python train.py --num_hidden_layers=8 --n_experts=256 --d_expert=64 --moe_layers=[1, 2, 3, 4, 5, 6, 7] --norm_eps=1e-05 --beta2=0.98 --dataset="wikipedia_en"
Below are experts of layer 4 (counted from 0) of a mixture-of-experts language model. Rows are named router (the router's row for the expert) and show model dimensions 0-191. Each number is 128 + 24 x the weight over its row's rms, rounded and kept within 0 to 255.
After each expert's rows: "mostly gets" lists some tokens that are sent to it at least half of the time. This comes from a sample of Wikipedia text that the model never trained on.

# expert 251
router [ 89 109  83 143 119  91 117 139 126 127 152 159  82 127 144 100 123 177 153 143 128  96 128  93 143 204 140 138 102 102 126 136 131  80 123 148 137 159 147 144 152 111 128 140 152  95 134 139 126 121 153 138 102 147 120 134  85 160 115 117  82 162 137 151 106  98 114 116 158  92  95 117 148  87 102  96 130 143 136 115 135 131 124  94 135 104 110  90 144 101 119 149 143 170 170 120 119 120 150 143 139 155 113 114 127 152 131 142 161  82 122 146 151 125 129 147 105 147 135 132 102 130  76 112 131  73 107 143 141 120 130 168 157 113 122 115 118 109  89 142 133 124 124  89 157 142 157 146 112 120  69 127 142 102 153 144 112 145 181 140 121 103 149 103 138 153  98  99 142 102 168 123 110 129 102 131 105  69 142 124  98 117 169 138 136 140 161 139 137 114 129  82]
mostly gets: " Council", " Association", " government", " Institute", " University", " Society"

# expert 177
router [108  96 114 140  82 100 133 163 116 134 122 146  64 114 184 100 126 137 135 137 108 122 104 117 164 193 136 145 129 129 151 116 133 134 139 139 145 183 126 126 145 108 146 132 142 129 123 151 159 136 173 143 159 111 116 141 154 125  94 144 102 139  97 123 181 134 141 126 132 149 141 130 121 121 120 105 106 119 106 170 119 115 110 127 126 136 125 121 122 125 105 108 109 135 207 100  91 123 127 140 148 112 139 147 149 131 100 123 144 149 135 150 152 106 162 161 108 137 143 100 110 145  91 111 144  72 116 124  96 165 100 126 110 113 136 117 159 104  96 166 102 128  84 127 107 114 105 157  93 136  98 152 107 131 112 108 119 165 144 128 168 115 153  46 160 172 119 114 186 129 142 133 118 119 115 139 156  96 137 117 101 109 119 115 120 109 137 152 157 124  86 138]
mostly gets: " @", " Baltimore", " Oklahoma", " Pittsburgh", " Hollywood", " Seattle"

# expert 15
router [112  90 119 143  98  79 123 198 122 144 165 168  68 117 140 107 144 191 129 141  97 137  98 130 131 159 145 122 115 102 147  92 133 119 137 160 151 179 111 130 155 101 146 148 143 110  82 100 167 117 150 164 141 143 138 137 115 141 129 152 101 147 113 142 140 120 119 134 119 118 122 105 155  86  95  85 116 168 129 100 148 133 169 111 124 113  92  98 167 114 117 158 179 163 154 118  94 112 117 158 119 171 113 127 128 129 119 115 146 125  76 115 135  98 143 138 106 142 143 110 102 174 107 125 103  76 118 119 127 155 107 140 136 110 135 154 138 121 110 168 115 100 107 131 128 127 137 142  80 104 112 106 138 128 110  93 119 140 141 167 159 113 128  86 133 157 139 108 161 100 160 149 116  87 109 129 115 105 137 140 129 132 137 128 138 118 103  83 139 113 117 117]
mostly gets: " founded", " created", " formed", " become", " established", " create"

# expert 58
router [107  81 111 144  93  80 126 151 127 172 138 165  63  98 161 130 125 143 142 139 112  94  99  84 133 171 117 106 112 122 164 109 131 116 147 128 126 145 121 175 128 116 163 127 158 124 110 133 206 126 139 149 117 128 134 155 128 129 104 153  85 158 135 119 145 136 117 122 125 130 121 117 138 101 134 112 106 138 137 138 125 135 134 125 121 157 122 115 113 110 116 104 102 140 169 132 135 112 133 127 134 136 119 142 164 141 138 132 145 119 130 161 126 160 151 169 145 155 112 112 125 162 126  95 148  46 133 127 119 142 114 114 111 100 151 155 153  97 117 162 129 133 104 148  96 147 115 156  56 114  72 163 115 143 109 111 105 155 152 120 136 102 175  64 173 160 144 113 176 123 148 142 112 122 129 147 146 119 119 138 131 144 118 117 122  99 107 129 177 103 121 124]
mostly gets: " Arena", " Stadium", "weight", "finals", "FC", " Tournament"

# expert 34
router [124  92  88 164  77 112 111 171 108 109 144 156  62 108 122 104 126 163 142 130 110 141 127 113 133 196  98 121 145 105 138  73 152 112 140 156 164 178 100 121 122  86 121 102 133 104  90 111 135 152 177 128 135 109 114 141 104 124 109 116 111 169 131 169 131 117 149 141 130 117 110 141 118 100 107 110 115 157 136 136 141 125 142  95 153 115  99 134 149 145 133 139 144 175 208  96  98 141 139 172 130 155 133 133 138 141 119 100 157 117 130 147 142  83 142 127 107 144 136 106 153 131 131 140 120  69 125 118 120 170 125 144 135 130 107 132 105 127  87 149 109 113 117 127 133 157 115 135  85 111 122 135 131 122  98 103 161 133 146 139 100 147 136 118 131 162 124  75 130 108 113 126 134 125 120 135 160 101 154  90 146  95 134 101 143 144 166 150 172 116  97 136]
mostly gets: " century", " today", " Philippines", " 1917", " 1980s", " Spain"

# expert 16
router [ 87  80  92 127 140 137 157 169 122 147 142 148  79 106 173 122 142 161 169 155  48 149  92 114 158 156 171 111 127 120 154 137 130 143 122 132 148 152 106 134 103  90 106 120 145 131 107 152 143 138 138 125 134 139 106 142 119 150 118 129 121 111 142 103 156 134 167 138 141 126  93 106 144 137  87 100  89 144 110 128 144 140 163 126  88 107  94  95 138 154 131 129 133 138 188 136 105 165 168 158 128 148 128 136 172 127 110  96 171 126 107 142 129 112 175 136 127 108 152 149  98 136  99  98 119  73 130 128 136 166 147 126 154 114 107 122  98 124 109 147 139 137  98 137 125 144 116 127  83 129 116 132 115 135 140 110  99 164 172 144 102 117 156  82 144 137 115 127 188 105 166 113 116 123 120 129 153 115 145  99 118 139 132 130 148 107 150 132 118 187 113 123]
mostly gets: " FW", " Pld", " Goals", " Liga", " MF", " UEFA"

# expert 12
router [114 111  85 159 114 107 135 176 108 181 131 134  99 107 147 101 124 155 166 155  97 149 111 118 150 154 144 145 158 143 150 129 151 121  98 163 139 157 159 166 114 114 114 113 113 121 102 137 112 140 156 156 116 127 131 160 117 145 124 119 105 128 132 114 167 120 131 150 139 139  98 137 134 146  98 114 128 169 120 127 116 154 180 138 132 117  81 141 124 149 104 131 117 108 205 122  90 103 123 145 130 131 104 126 165 139 152 112 123 123 104 152 156 118 187 170 132 100 132 110 112 130 102 101 105  78 109 115 132 161 124 140 148 117 125 114 162  96 121 164 131 125  86 128 104 118 123 146 129 132 130 139  96 146 116 129 118 191 134 147 119 128 140  68 170 149 107 105 228 116 184 112 106 142 127 128 117 136 137 121  98  98 140 117 119 132 132 127 154 144 119 146]
mostly gets: " CZE", "š", " SWE", "ń", " RUS", "ž"

# expert 182
router [125 107 144 136  83  58 109 156  86 143 165 176  79 108 170  98 148 140  95 131 109 127 113 145 182 136 104 124 109 117 173 105 149  89 133 162 149 186 166 133 107 128 137 153 173 126 110 114 140 147 134 199 103 144 110 151 122 169  88 123  98 161 122 101 145 122  99 117 155 135 110  99 114 106 136  92 126 162 133 124 151 124 143 101 118 114  92 111 157 149 111 138 142 170 186 122  86 122 163 138 127 140 129 131 151 131 143 114 138 121 122 146 110 129 170 137 119 152 116  88 117 148 110 120 140  75 127 130 143 142 109 133 148 111 164 147 118 111 100 166 138 119 131 143 134 139 104 163 120 122  89 138 124 141 104 120 135 155 129 135 140 138 127  70 150 140 106  92 144 117 160 174 102 124 137 113 141 132 124 100 142 165 112 139 117 121 120 115 146 136 135 135]
mostly gets: " responsible", " Episode", " Miss", " phys", " television", " Jr"

# expert 198
router [ 91  87 108 166 100  93 117 167 134 161 153 132  82 120 197 131 131 162 152 114 107 142  97 177 180 144 126 136 116 116 186 114 129  82 137 148 157 166 126 164 112 104 116 141 111 101 122  99 130 134 116 149 129 161 116 106 124 137 116 146 150 167 126 140 110 122 138 166 140 161  93  92 160  87  93 101 122 185 149 118 145 168 137  97 134 106  77  93 179 126 102 149 142 154 131 117  83 103 147 120 147 143 123 143 142 114 119 104 123 112 105 121 153  92 126 140  93 125 119  97 172 140 132 130 123 116 147 114 103 152 109 139 113 118 133 140 120 152  89 180 108  97 120 129 107 158 121 112  89 120 121 140 110 137 114 146 138 146 141 120 133 166 128 112 155 171 123 122 182 126 182 104 124 127 117 143 124 110 133 125 124 139 139 125 114 123 149 135 148 112 137 109]
mostly gets: " provide", " prevent", " create", " increasing", " allow", " require"

# expert 253
router [ 90 134 107 143 126  99 112 179 109 141 144 160  76 145 148  95 138 165 173 131  81 126 104 161 134 147  95 121 133  78 166  82 181 109 147 166 177 166  91 176 100 118 125 118 150 132 105  87 147 126 114 136 157 135 107 137 135 138 114 119 147 184 138 156 108 144 134 139 148 138  90 101 162 118 135  99 100 159 118 100 141 149 137 127 116 129 104 117 162 106  92 112 155 134 164 147 136 121 143 126 131 155 150 129 143 131 129 135 133 115 117 132 170 106 133 180 134 154 140 108 123 137  95  98 110  95 152 105  83 145 125 157 127 127  96 139 110  94  92 153 134 102 104 124 137 153  93 110  96 128 138 125 124 163 157 135 137 155 162 150 125 142 160 102 134 159 158 115 160 128 168 151 141 131 120 139 124 141 174 148 118 160 164 157 143 147 145 101 126 124 127 139]
mostly gets: " low", " blood", " large", " water", " green", " cells"

# expert 36
router [ 87 121 112 122 105  83 116 158  86 126 147 166  76 123 163 130 141 130 140 133 142 132 113 111 190 176  89  86  92 150 106 114 131  87 109 167 138 165 144 111 147  99 146 145 159 109 115 132 144 154 137 182 103 124 111 127 120 160 102 131  71 106 130 116 149 131 124  94 182 148 127  88 120 102 149 101 129 137 102 122 138 131 121 104 151 142 123 136 166 112 129 123 116 185 186 122 107 124 124 152 152 141 133 109 146 132 122 120 150 102 146 136 149 143 160 153  89 139 158 107 125 145 104 146 128  86 110 108 155 148 120 137 147 129 153 136 137 127  84 177 137  93 129 143 147 160 148 158 111 118  96 131 135 135 116 141 130 177 135 145 128 131 141  96 164 163 131  99 143 126 178 162 125 148 104 133 162 123 126 109 136 159 141 140  95 123 111  92 168 123 138 112]
mostly gets: " television", " film", " Fer", " films", " movie", " Movie"

# expert 231
router [100 131  88 157  97  91 126 189 111 131 169 158  78 138 122 136 145 128 140 131  97 147 129 150 141 161 150 125 140 128 146 106 107 139 123 155 132 167 109 153 109 118  89 118 134 121  88 138 130 114 127 122 143 111 117 154 113 137 100 155  81 117 144 100 140 126 134  88 126 105  88 104 139 128  94  86 115 155 131 159 136 130 136  95 116 103  85 122 139 155 127 144 152 154 186 130  92 127 115 129 130 115 111 150 149 147 123 105 190 134 141 142 153 144 181 177 132 108 138 103 100 146 110 118 112  75 109 132 112 168 152 137 167 110 119 108 134 116 109 161 116 121 147 141 129 136 146 122 103 127  86 144 139 123 120 105 147 138 137 126  89 145 173  68 175 132 104  92 191 117 163 113  85 129  98 123 152 100 143 114 118 122 124  85 141 118 123 128 152 145 147 140]
mostly gets: " Cup", " Championship", " Championships", " League", " Liga", "offs"

# expert 43
router [111  82 133 163  78  96 115 177 125 162 140 175  87 137 161 100 125 163 164 127  89 142 121 121 173 164 124 140 126  86 153 128 139  92 153 147 142 164 147 154 120 114 101 140 152 107 117 138 152 114 139 122 139 141 111 112 152 134 104 175 100 154 132 101 140 147 153  77  97 142  82 130 149 134 109 102 106 141 121 156 161 145 141 126 102 122 119 121 156 148 128 121 153 133 187 154 128 130 121 121 106 149 133 151 142 136 136 107 178 117 117 151 155 144 215 196 122 120 141  94  94 130  86 142 118  81 147 141 128 138 107 131 148 126 153 128 130 139  92 158 145 114 100 123 108 122 111 117 110 133  95 153 117 138 156 127 112 166 162 132 125 116 127  86 157 113 112 115 176 133 169 150 124 133 128 125 115 135 120 163 109 129 154 102 140 137 128 135 148 138 142 117]
mostly gets: " eng", " An", " decor", " rev", " Barb", " Can"

# expert 54
router [ 90 111 138 155  80  81 107 167 106 173 155 155 104 106 189 109 162 139 157 153 125 133 108 134 136 163 113 136  99 121 161 133 171 120 137 135 161 157 142 130 135 109 168 115 137 102 108 118 156 127 145 153 122 150 115 139 131 103 109 136  99 169 148 162 149 105 124 128 121 136  96 103 134  94 143 116 115 133 124  94 167 162 126 143 131 107  91 146 200 139 122 155 114 138 165 127 107 110 144 132 138 158 157 116 131 149 114 150 182 120 100 126 121 143 182 163 131 140 136  79 127 131 104 151 128  76 114  93  98 134 119 156 136 107 134 138 112 132  80 157 158 147 120 111 154 174 121  94 100 122  82 134 104 129 117 120 136 136 148 136 112 147 124  76 175 140 142 103 167 122 177 151 134 116 107 119 140 102 145 116 120 151 116 147 125 158 130 111 141 125 109 132]
mostly gets: " Love", " You", " Good", "thing", " Your", " you"

# expert 38
router [109  64  75 140 100  96 124 173 133 141 142 157  93 130 146 136 125 171 124 166  59 130 120 124 152 191 126 138  82 108 126  89 119 138 135 157 128 180 134 133 121 104 107 115 151 123  91 113 158 117 107 156 145 104 130 163 119 148 125 137  68 139 132 138 150 112 146 129 133 155 111 145 153  89  98  97 112 148 149 144 101 119 158 115 127 132 113 144 143 145 103 112 123 137 194 169 126 146 157 124  96 105 114 170 129 119 128  91 150 127 124 159 133 133 178 176 113 130 104  83 125 108 142 142 129  90 116 123 120 130 147 162 138 119 133 119 110 116 106 153 135 131 121 144 151 159 106 115 106 129  98 152 132 123 134 114 138 149 110 113 157 127 147  81 148 126 120 115 173  89 174 135  87 106 110 113 106 100 142 143 159 153 131 127 140 108 137 125 176 131 114 110]
mostly gets: "kov", "ić", "ín", " Juan", " Martin", " Bernard"

# expert 140
router [ 88 102 114 129 114 122 114 175  83 129 173 152  65 121 159 122 150 109 139 141  99 125 117 115 178 182 130 137  86  98 156 129 141 116 122 132 147 200 125 130 134  93 140 152 140 100  69 133 174 134 124 129 112 152  91 108 119 121 102 104  73 139 135 126 154 100 122 143 132 119  91 111 140 103 113  90 132 122 133 112 138 166 168 139 121 117 123 134 133 136 108 132 155 168 148 119 126 135 114 139 158 155 127 165 122 131 144 119 114 120 106 152 125 143 173 115 129 169 133 143  98 141 128 119  95  77 137 129 119 174 109 126 155 129 162 165 117 142 118 159 120 123 120 132 108 111 104 148 138 145 126 116 139 164 134 107 109 183 179 141 103 126 138 108 167 167 135 120 177  94 157 106  91 157 127 141 138 110 106 139 111 112 147 111 142 115 151 107 167 131 151  99]
mostly gets: " law", " Infantry", " bishop", " lect", " Fellow", "Biography"

# expert 14
router [ 88 118  97 124 140  91 118 157  98 158 150 160  84 120 141 126  92 121 127 156 101 150 145 109 131 155 147 132 127 141 139  86 114 121 104 126 151 168 147 159 146  94 104 129 100 111  78 118 129 107 143 158 142 129 133 150  86 133 152 113 102 145 164 140 157 153 108 153 114 136 112 138 140 129  97 139 118 184  80 136 140 151 159  93 163 136  63 144 111 128 151 147 131 127 154 129  95 112 151 128 141 139 110 137 151 128 132  96 147 153  98 148 163  83 186 157 142 112 116 138 116 128  89 151 106  87 126 117 116 154 147 157 141 164 132 158 139 106 121 169 115 101  75 119 115 128 156 171 106 120 106 124 121 139 151 112 108 162 118 145 137 128 143  83 163 163  95 101 188 143 180 145 135 124  94 104 120 138 123 129 140 140 143  98 152 121 154 149 115 128 137 131]
mostly gets: "ł", " Sz", "ń", "ów", " Berlin", "ö"

# expert 59
router [ 97 120 130 128  90  97  87 138  91 170 159 152  79 106 165 111 147 176 126 141 105 119 105 134 184 174 130 141 115 147 176 115 158 123 132 160 141 166 155 111 154 130 145 153 132 112 100 125 124 116 153 169 123 160 119 129 125 147 111 186 114 140 128 126 141 141  99 135 165 142 134  85 143  91 142 100 143 137 109 104 162 135 142 117 112  87 126 130 166 130 101 128 130 152 171 132 117 103 152 149 139 149 136 125 115 120 122 102 139 104 125 150 140 111 143 163 109 141 162  92 121 141  91 112 154  49  94  88 126 134 106 134 141 103 156 138 144 139  85 160 146 112 112 133 133 141  98 161 135 115 115 153 113 160 138 124 139 187 148 152 159 157 111  58 138 142 115 102 140 109 171 169 127 139 130 130 138 118 124 156 145 135 118 141 120 123 111 121 159 140 117 127]
mostly gets: " number", " vocals", " producer", " Production", " backing", "track"

# expert 85
router [ 96 133 102 178 118 128 127 186 100 130 184 118  66 142 127 112 124 148 128 156 132 107 118 139 134 186 115 120 149 134 138 102 143  86 150 166 182 170 128 114 141  75 110 150 107 116  80 110 141 130 145 124 116 105 105 164 145 116 125 126  99 135 129 147 118 135 126 132 135 170  71 151 161 101 126 101 145 126 116 130 142 130 115 124 151 147  97 152 177  97 150 111 136 161 170  88 111 137 126 127 170 151 128 124 117 128 104 135 159 125 140 158 118 123 147 115 128 134 136 119 123 148 107 143 117  56 130 123 112 158 109 176 141 122 103 144 130 139 130 160 114  90  99 122 132 121 120 113  99 157 107 143 119 137 136 101 110 164 155 154 135 127 115 103 164 166  99  93 142 119 150 115 108 149  77 163 120  89 147 114 151 113 155 108 125 136 166 140 166 150 103 124]
mostly gets: " year", " century", " months", " day", " king", " night"

# expert 2
router [121 107 109 155  93 100 129 167 120 170 184 127 117 130 183 156 111 176 146 159  97 117 110 127 166 161 111 103 123 121 113  82 134 106 117 140 126 185 156 116 134 132 126 136 130 121  73 131 151 136 145 137 111 144 124 127 136 129 106 152  87 164 123 148 160 112 142 108 138 128 107  79 116  74 141 100 104 143 117 121 146 156 142 101 141 103 126  89 191  93 121 144 153 155 151  99 141 126 139 100 125 140 138 125 143 151 107 107 130 115 103 114 192 109 144 140 128 142 150  89 104 121 133 135  85 112 117 104  99 131 125 145 137  92 114 127 130 163 113 169 135 102  83 143 109 151 119 132  80 107  89 192 113 155 156 123 143 144 148 122  96 119 111  89 135 153 113 132 141 132 168 130 113 115 122 136 140 119 157 126 158 187 118 122 119 141 130 110 128  97 119 114]
mostly gets: " wrote", "So", " so", " went", " stated", " decided"

# expert 247
router [118 113 125 149  74  61 133 185 111 158 174 174  80 114 126  90 119 147 128 151  80 111 119 153 155 166 167 120 120 112 141 109 152 120 140 157 158 164 105  89 124  94  82 110 173 124  99 105 159 140 135 150 101 106 112 100 106 133  88 137 125 171 115 113 130 153 102  94 134 115  96  89 169 120 132 119 135 133 120 112 124 131 117 110 105 137  98 115 164 118 143 145 156 147 159 134 115  98 136 151 117 116 135 150 140 126 171 107 132 126 115 136 164 128 140 177 135 143 113  85 111 134 113 140  74  73 125 157 132 152 125 155 149 137 125 169 144 112  88 127 100 140 131 152 120 120 126 145 108 152 120 130 155 153 155 135 139 121 131  96 146 125 132  74 147 162 125  89 165 107 139 120 117 133 110 141 149 115 160 160 156 138 166 125 117 152 145 121 126 115 123 126]
mostly gets: "idae", " genus", " beetle", "ensis", " species", " cells"

# expert 190
router [ 75 110 115 146  80 102 105 158 107 164 182 134  94 104 148 107 139 135 151 147 118 132 107 137 164 159 119 106 111 100 155 116 158  99 113 142 171 142 115 134 127 116 154 113 139 106  86 126 166 123 124 142 118 133 116 130 119 132 108 132 109 162 121 147 180 115 123 122 124 136 114  95 119  86 163 117 119 155 147 132 171 151 126 121 106  98  83 119 185 135 149 156 108 146 173 132 100 115 124 140 137 154 156 127 154 155 111 145 186 105 120 125 129 126 196 167 144 122 125  86 109 154 112 155 140  62 124 108  84 132 143 155 141  98 105 151 105 145  63 142 142 168 136 126 167 146 113 125 109 142  70 123 103 128 118 114 151 141 140 145 113 128 136  82 152 120 144 111 160 107 171 130 127 129 103 151 142 121 139 111 134 139 129 149 121 133 105 114 139 133 113 121]
mostly gets: " '", " Love", " Your", "!", " You", " Get"

# expert 113
router [136 125 114 150 104 109 141 170 124 130 162 153  48 138 146 131 132 127 119 140  87 140 126 111 132 139 116 131 116 125 153 113 154 130 168 147 171 150 136 148  94 108 126 133 120 124 122 152 152 129 135 134 105 127 126 128 125 163  89 150  94 164 128 135 157 131 125  94 122 126 113 121 150 112 143 133 142  97 115 121 140 153 151 124 143 143 141 137 180 128 123 118 119 113 176 136 128 147 149 124 130 157 127 131 185 133 122 124 155 104  73 109 132  94 220 178 104 111 135 119  94 160 120 103 132  77 124  96 102 158 131 163 134 109 140 145 117 103  75 171 139 115 127 110 138 138 152 120  97 168 127 129 166 167 123 114 144 183 119 149 149 128 114  89 152 112 107 145 176 127 183 149  96 130 148 142 121 120 124 148 172 138 143 115 134 138  99 123 144 148 126 178]
mostly gets: "DST", " medalist", " Pts", " Running", " Opposition", " Turnout"

# expert 94
router [105 152  93 121 148  93 109 147 109 158 140 130  35 142 122 127 126 169 149 128 106 111 129 137 145 165 145 112 127 134 152 119 156  65 118 158 150 145 119 113 117 110 104 102 119 106  99 102 164 109 155 171 119 153 115 111 130 124 123 137 108 137 144 131 161 134 139 135 150 141  89 119 150  59 137 109 133 116 122 101 182 171 158 100 114 130  82 102 143 111 111 120 132 117 181 113 100 153 138 131 119 102 144 113 114 104 133  88 157 107  96 139 157 109 128 136 149 167 143 142 115 148 104 165 103  92 136 119 139 141  87 123  99 165 137 102 111 104 101 162 125 120  93 162 132 141 155 106 112 117 107 147 155 156 177 122 137 134 167 158 122 142 133 108 130 152 109  92 149 123 166 145  85 140 146 152 124  87 129 156 125 107 137 131 144 162 147 118 147 111 153 119]
mostly gets: " people", " members", "ations", " children", "ions", "ities"

# expert 120
router [ 94 141 104 129 120  88 110 170  98 146 161 141 101 133 161 139 119 129 147 118 109 117 127 135 191 179 120 123 135 122 136 112 143 145 139 159 199 154 169 149 129  83 117 146 109 134 133 130 162 110 167 146 132 148 142 114 137 136 116 131 129 177 151 158 152 141  94 142 143  98 115 104 197 113  99 109  98 153 124 150 174 150 163 115 119 102  96  95 173  93 108 143 105 169 170 132 109 117  97 142 122 149 131 144 123 139 132 137 127 102 130 126 137 119 118 148 120 124 142 122 147 122 116 141 142  86 139 121 143 108  95 129 157 136 139 118 114 136  88 175 126  74  80 135 119 151 102 116 114 112 126 130 121 163 150 116 138 145 166 112 137 120 157  76 165 142 144  72 152  88 166 144 123 147 130 130 141 103 124 158 110 143 125 117 104 127 149 137 160 131 118  84]
mostly gets: " development", "ization", " construction", " education", " services", " rights"

# expert 208
router [119 107  80 113  90  88 109 194  76 148 153 177  69 159 164 147 120 150 169 141 101 115 130 113 130 165 136 149 106 101 129  83 141 130 118 140 128 191 135 150 128 110 132 131 181 131 101 136 154 107 116 146 130 149 107 129 114 133 120 147 113 183 136 131 154 117 131 125 130 123 110  85 139 144 118 126 148 162 138 124 136 135 129 136 106 122 113 104 144 143 141 153 180 192 163 145 125 128 128 131 111 144 109 152 143 156 123 126 129 113 114 176 142 122 155 140 134 154 109 123 122 133 130 106 112  61 132 127 140 143 113 139 143 124 123 135 128 123 115 173 127 118 131 123 101 139 121 135 115 136 104 154 157 158 127 130 131 190 149 122 132 140 171  78 162 140 133  83 173 100 156 124 129 131  84 148 161  75 170 150 135 140 148 136 145 102 137 111 117 127 113 130]
mostly gets: " Flor", " Sid", " phys", "atory", " scientific", "atrical"

# expert 72
router [119 123  89 153 147  96 140 153  91 175 160 144  93 124 159  95 113 159 120 152 111 161 124 104 126 158 153 157 156 117 155 106 145 113  88 117 161 165 124 139  99 126 117 107 113 131 113 124 180 112 140 144 134 125 109 142 112 166 114 121 105 149 124 148 182 145 119 111 122 138  99 136 121 130 131 100 126 158 115 127 129 141 175 121 163 112  71 139 136 138 119 104 139 105 201 103  90  90 135 136 128 153 113 142 157 114 129  80 143 130 124 147 141  84 174 156 147  91 118 109 136 129 114 113 109 108 133  90 111 133 138 179 155 140 114 151 129  87 121 167 130 121 101  91 144 146 143 116 134 124 104 160 116 137 127 130 100 134 142 136 137 126 120  72 154 151 107 112 212 114 155 117 108 144 107 108 137 132 167 164 124 130 163 114 168 101 154 137 132 140 108 126]
mostly gets: "č", "š", "kov", "а", "ș", "ž"

# expert 71
router [ 91  91 114 137 136 104 111 188 119 138 196 171 105 104 129 145 120 133 145 157 115 122 130 104 159 161 120 142 134 111 147 101 113 121 111 132 135 158 165 118 111 111 167 144 169  67 133 123 143 125  88 121 146 113 125 127  89 167 116 138 122 149 106 138 108 124 161 110 118  94 142 105 142 129 145 114 145 140 116 105 136 111 108 129 132 121  84 104 160 121 123  90 139 165 184 135 106 127 151 154 115 126 129 159 143 161  94  89 159 113 104 107 129 148 140 151 146 139 133 121 130 155 132 129 107  69 142 128 126 151 140 144 122 124 134 120 111 117  72 158 168 146 110 132 111  87 120 137 108 107 113 154 153 165 163  89 135 160 164 140  97 126 148  68 122 119 131  87 207 148 158 140 108 100 131 121 148 113 159 126 110 113 117 120 160 143 140  99 149 122 112 130]
mostly gets: "bl", " AC", "AC", "enh", "TS", " TH"

# expert 163
router [129  99 115 121  81  74 131 183 118 160 176 167  67 118 141 100 127 160 162 131  98 101 105 125 138 156 136 136 107 122 159  86 164 139 152 157 151 169 122 118 129 119 112 117 142 123 102 107 157 153 151 132 124  92 104 127 111 125 102 146 115 163 114  99 170 145 128 142 135 126 117  75 150 115 148 119 118 147 113  97 115 128 109 106 113 152  97 112 136 119 125 144 151 153 167 104  93 166 129 139 128 171 111 139 131 123 161  98 158  94 123 137 140 108 161 171 138 150 122  88 113 150 124 125 128  47 128 132 122 140 127 159 165 134 104 145 120 103  99 153 102 134 105 135  95 139 114 137 102 137 126 144 146 129 152 128 127 127 115 112 145 106 140  65 142 171 152 114 178 118 163 120 125 132 110 146 167  89 152 163 170 136 156 108 120 124 141 130 115 115 134 115]
mostly gets: " Animalia", " Sac", "ensis", " species", "idae", " Mur"

# expert 4
router [100 114 121 138  99 133  90 156 104 112 164 175  35  87 137 126 116 202 150 123 116 110 111 148 130 160 117 126 130 112 112  54 170 118 159 130 153 190 120 127 131 100 125 137 109  83  88 115 115 168 151 148 132 120 128 116 118 130 117 143  85 129 141 143 142 126 100 125 140 124 112 125 159 107 106 102 147 141 125 129 140 148 119  93 133 147  95 112 144 127 112 147 134 160 196 113  96 125 116 164 124 166 102 100 159 126  99 104 168 117 121 158 130 103 142 131 115  97 140 130 116 179 135 111  96  60 135 118 100 168 102 172 131 126 113 109 128 127 120 162 132 143  96 103 151 121  95 138 108 150 121 131 141 137 124  99 125 126 126 122 106 154 102 106 128 142 132 108 143 115 141 127 122 144 136 140 154 124 136 103 129 109 140  99 146 143 132 172 132 132  97 132]
mostly gets: " 2011", " 2012", " 2018", " 2016", " 2021", " 2019"

# expert 181
router [ 88 109 106 140 110  63 108 161  78 128 170 145  81 133 151 115 109 116 137 138 131 139 122 112 163 172 136 121  95 121 167 124 136 103 115 134 154 142 142 174 132 122 157 129 152 105 109 104 149 120 126 135 121 153 128 136 129 130 124 157  74 148 132 154 126 145 131 132 152 159 148 106 140  73 147  96 113 118 110 105 143 146 132 134 118 124 129 114 142 113 148 133 145 138 169 102 132 126 132 116 166 141 154 113 149 169  86 132 157  83 131 169 130 137 174 138 122 132 137  89  91 159  93 116 145  78 125 109 102 147 140 171 135 136 106 122 116 139  88 136 155 124 135 100 154 157 132 162 100 150  65 125 134 163 156 140 103 165 143 165 127 119 164  86 171 166 124 123 157 121 174 145 111 146  90 136 120  78 151 127 115 134 142 140 113 138 128  90 140 136 118  93]
mostly gets: " Red", " Black", " Rock", " Blue", " black", " White"

# expert 92
router [130 127 103 127 116  93 136 159 100 137 167 159  47 101 147 121 162 110 181 133  72 156 150 144 104 164  98 138 119 106 164 116 181 116 176 126 191 159 111 124 113 114 111 138 147 100  97 130 125 124 139 129  81 165 116 119 131 144  98 156 104 170 126 123 144 148 152  88 144 123 108 126 117 107 144 134 154 179 111 109 133 149 122  91 141 131 129 125 124 133 131 113 143 131 156 107 113 172 147 160 140 183 137 143 172 139 154 123 127 107 124 151 133 122 135 149 117 164 129 109  93 151 124 112 151  85 137 125 123 146 136 150 154 159 140 144 129  82  91 166 124 127 115 124 139 127 148 107 101 146 124 149 145 135 159 136 133 196 124 162 136 144 116 114 143 128 146 141 165 113 168 164 154 131 155 152 138 120 138 169 140 140 160 151 139 149 150 121 134 124 120 152]
mostly gets: " eye", " bird", " sun", " rain", " body", " dog"

# expert 194
router [ 79 112 129 114 141  93 115 162 109 167 177 147  96  96 156 123 137 129 118 131 128 142 119 134 120 181 117 152 131  89 177  77 159 131 139 138 182 178 140  86 160 116 154 129 155  93  80  94 140 142 151 145  95 129 101 129 106 143 105 146 104 130 121 139 115 128 108 148 136 131  88  92 160 130 123 113 115 123  98 115 153 142 153 154 141 134 124 141 172 145 102 143 133 175 147 116 123 129 145 141 140 141 123 136 137 132 142 116 149 148 136 143 159 127 166 138 106 108 138  94 104 161  92 145 145  52 113 118 129 166  99 150 163 118 184 147 136 110 121 154  94 137 135 131 151 105 104 146 116  90 104 143 141 139 106 106 120 134 113 137 135 160 119 102 141 144 142  97 164  95 173 169 116 176 109 107 134  77 117 134  95 136 121 136 128 101 132 116 145 109 121 129]
mostly gets: " conv", " little", " impl", "=", " Stre", " History"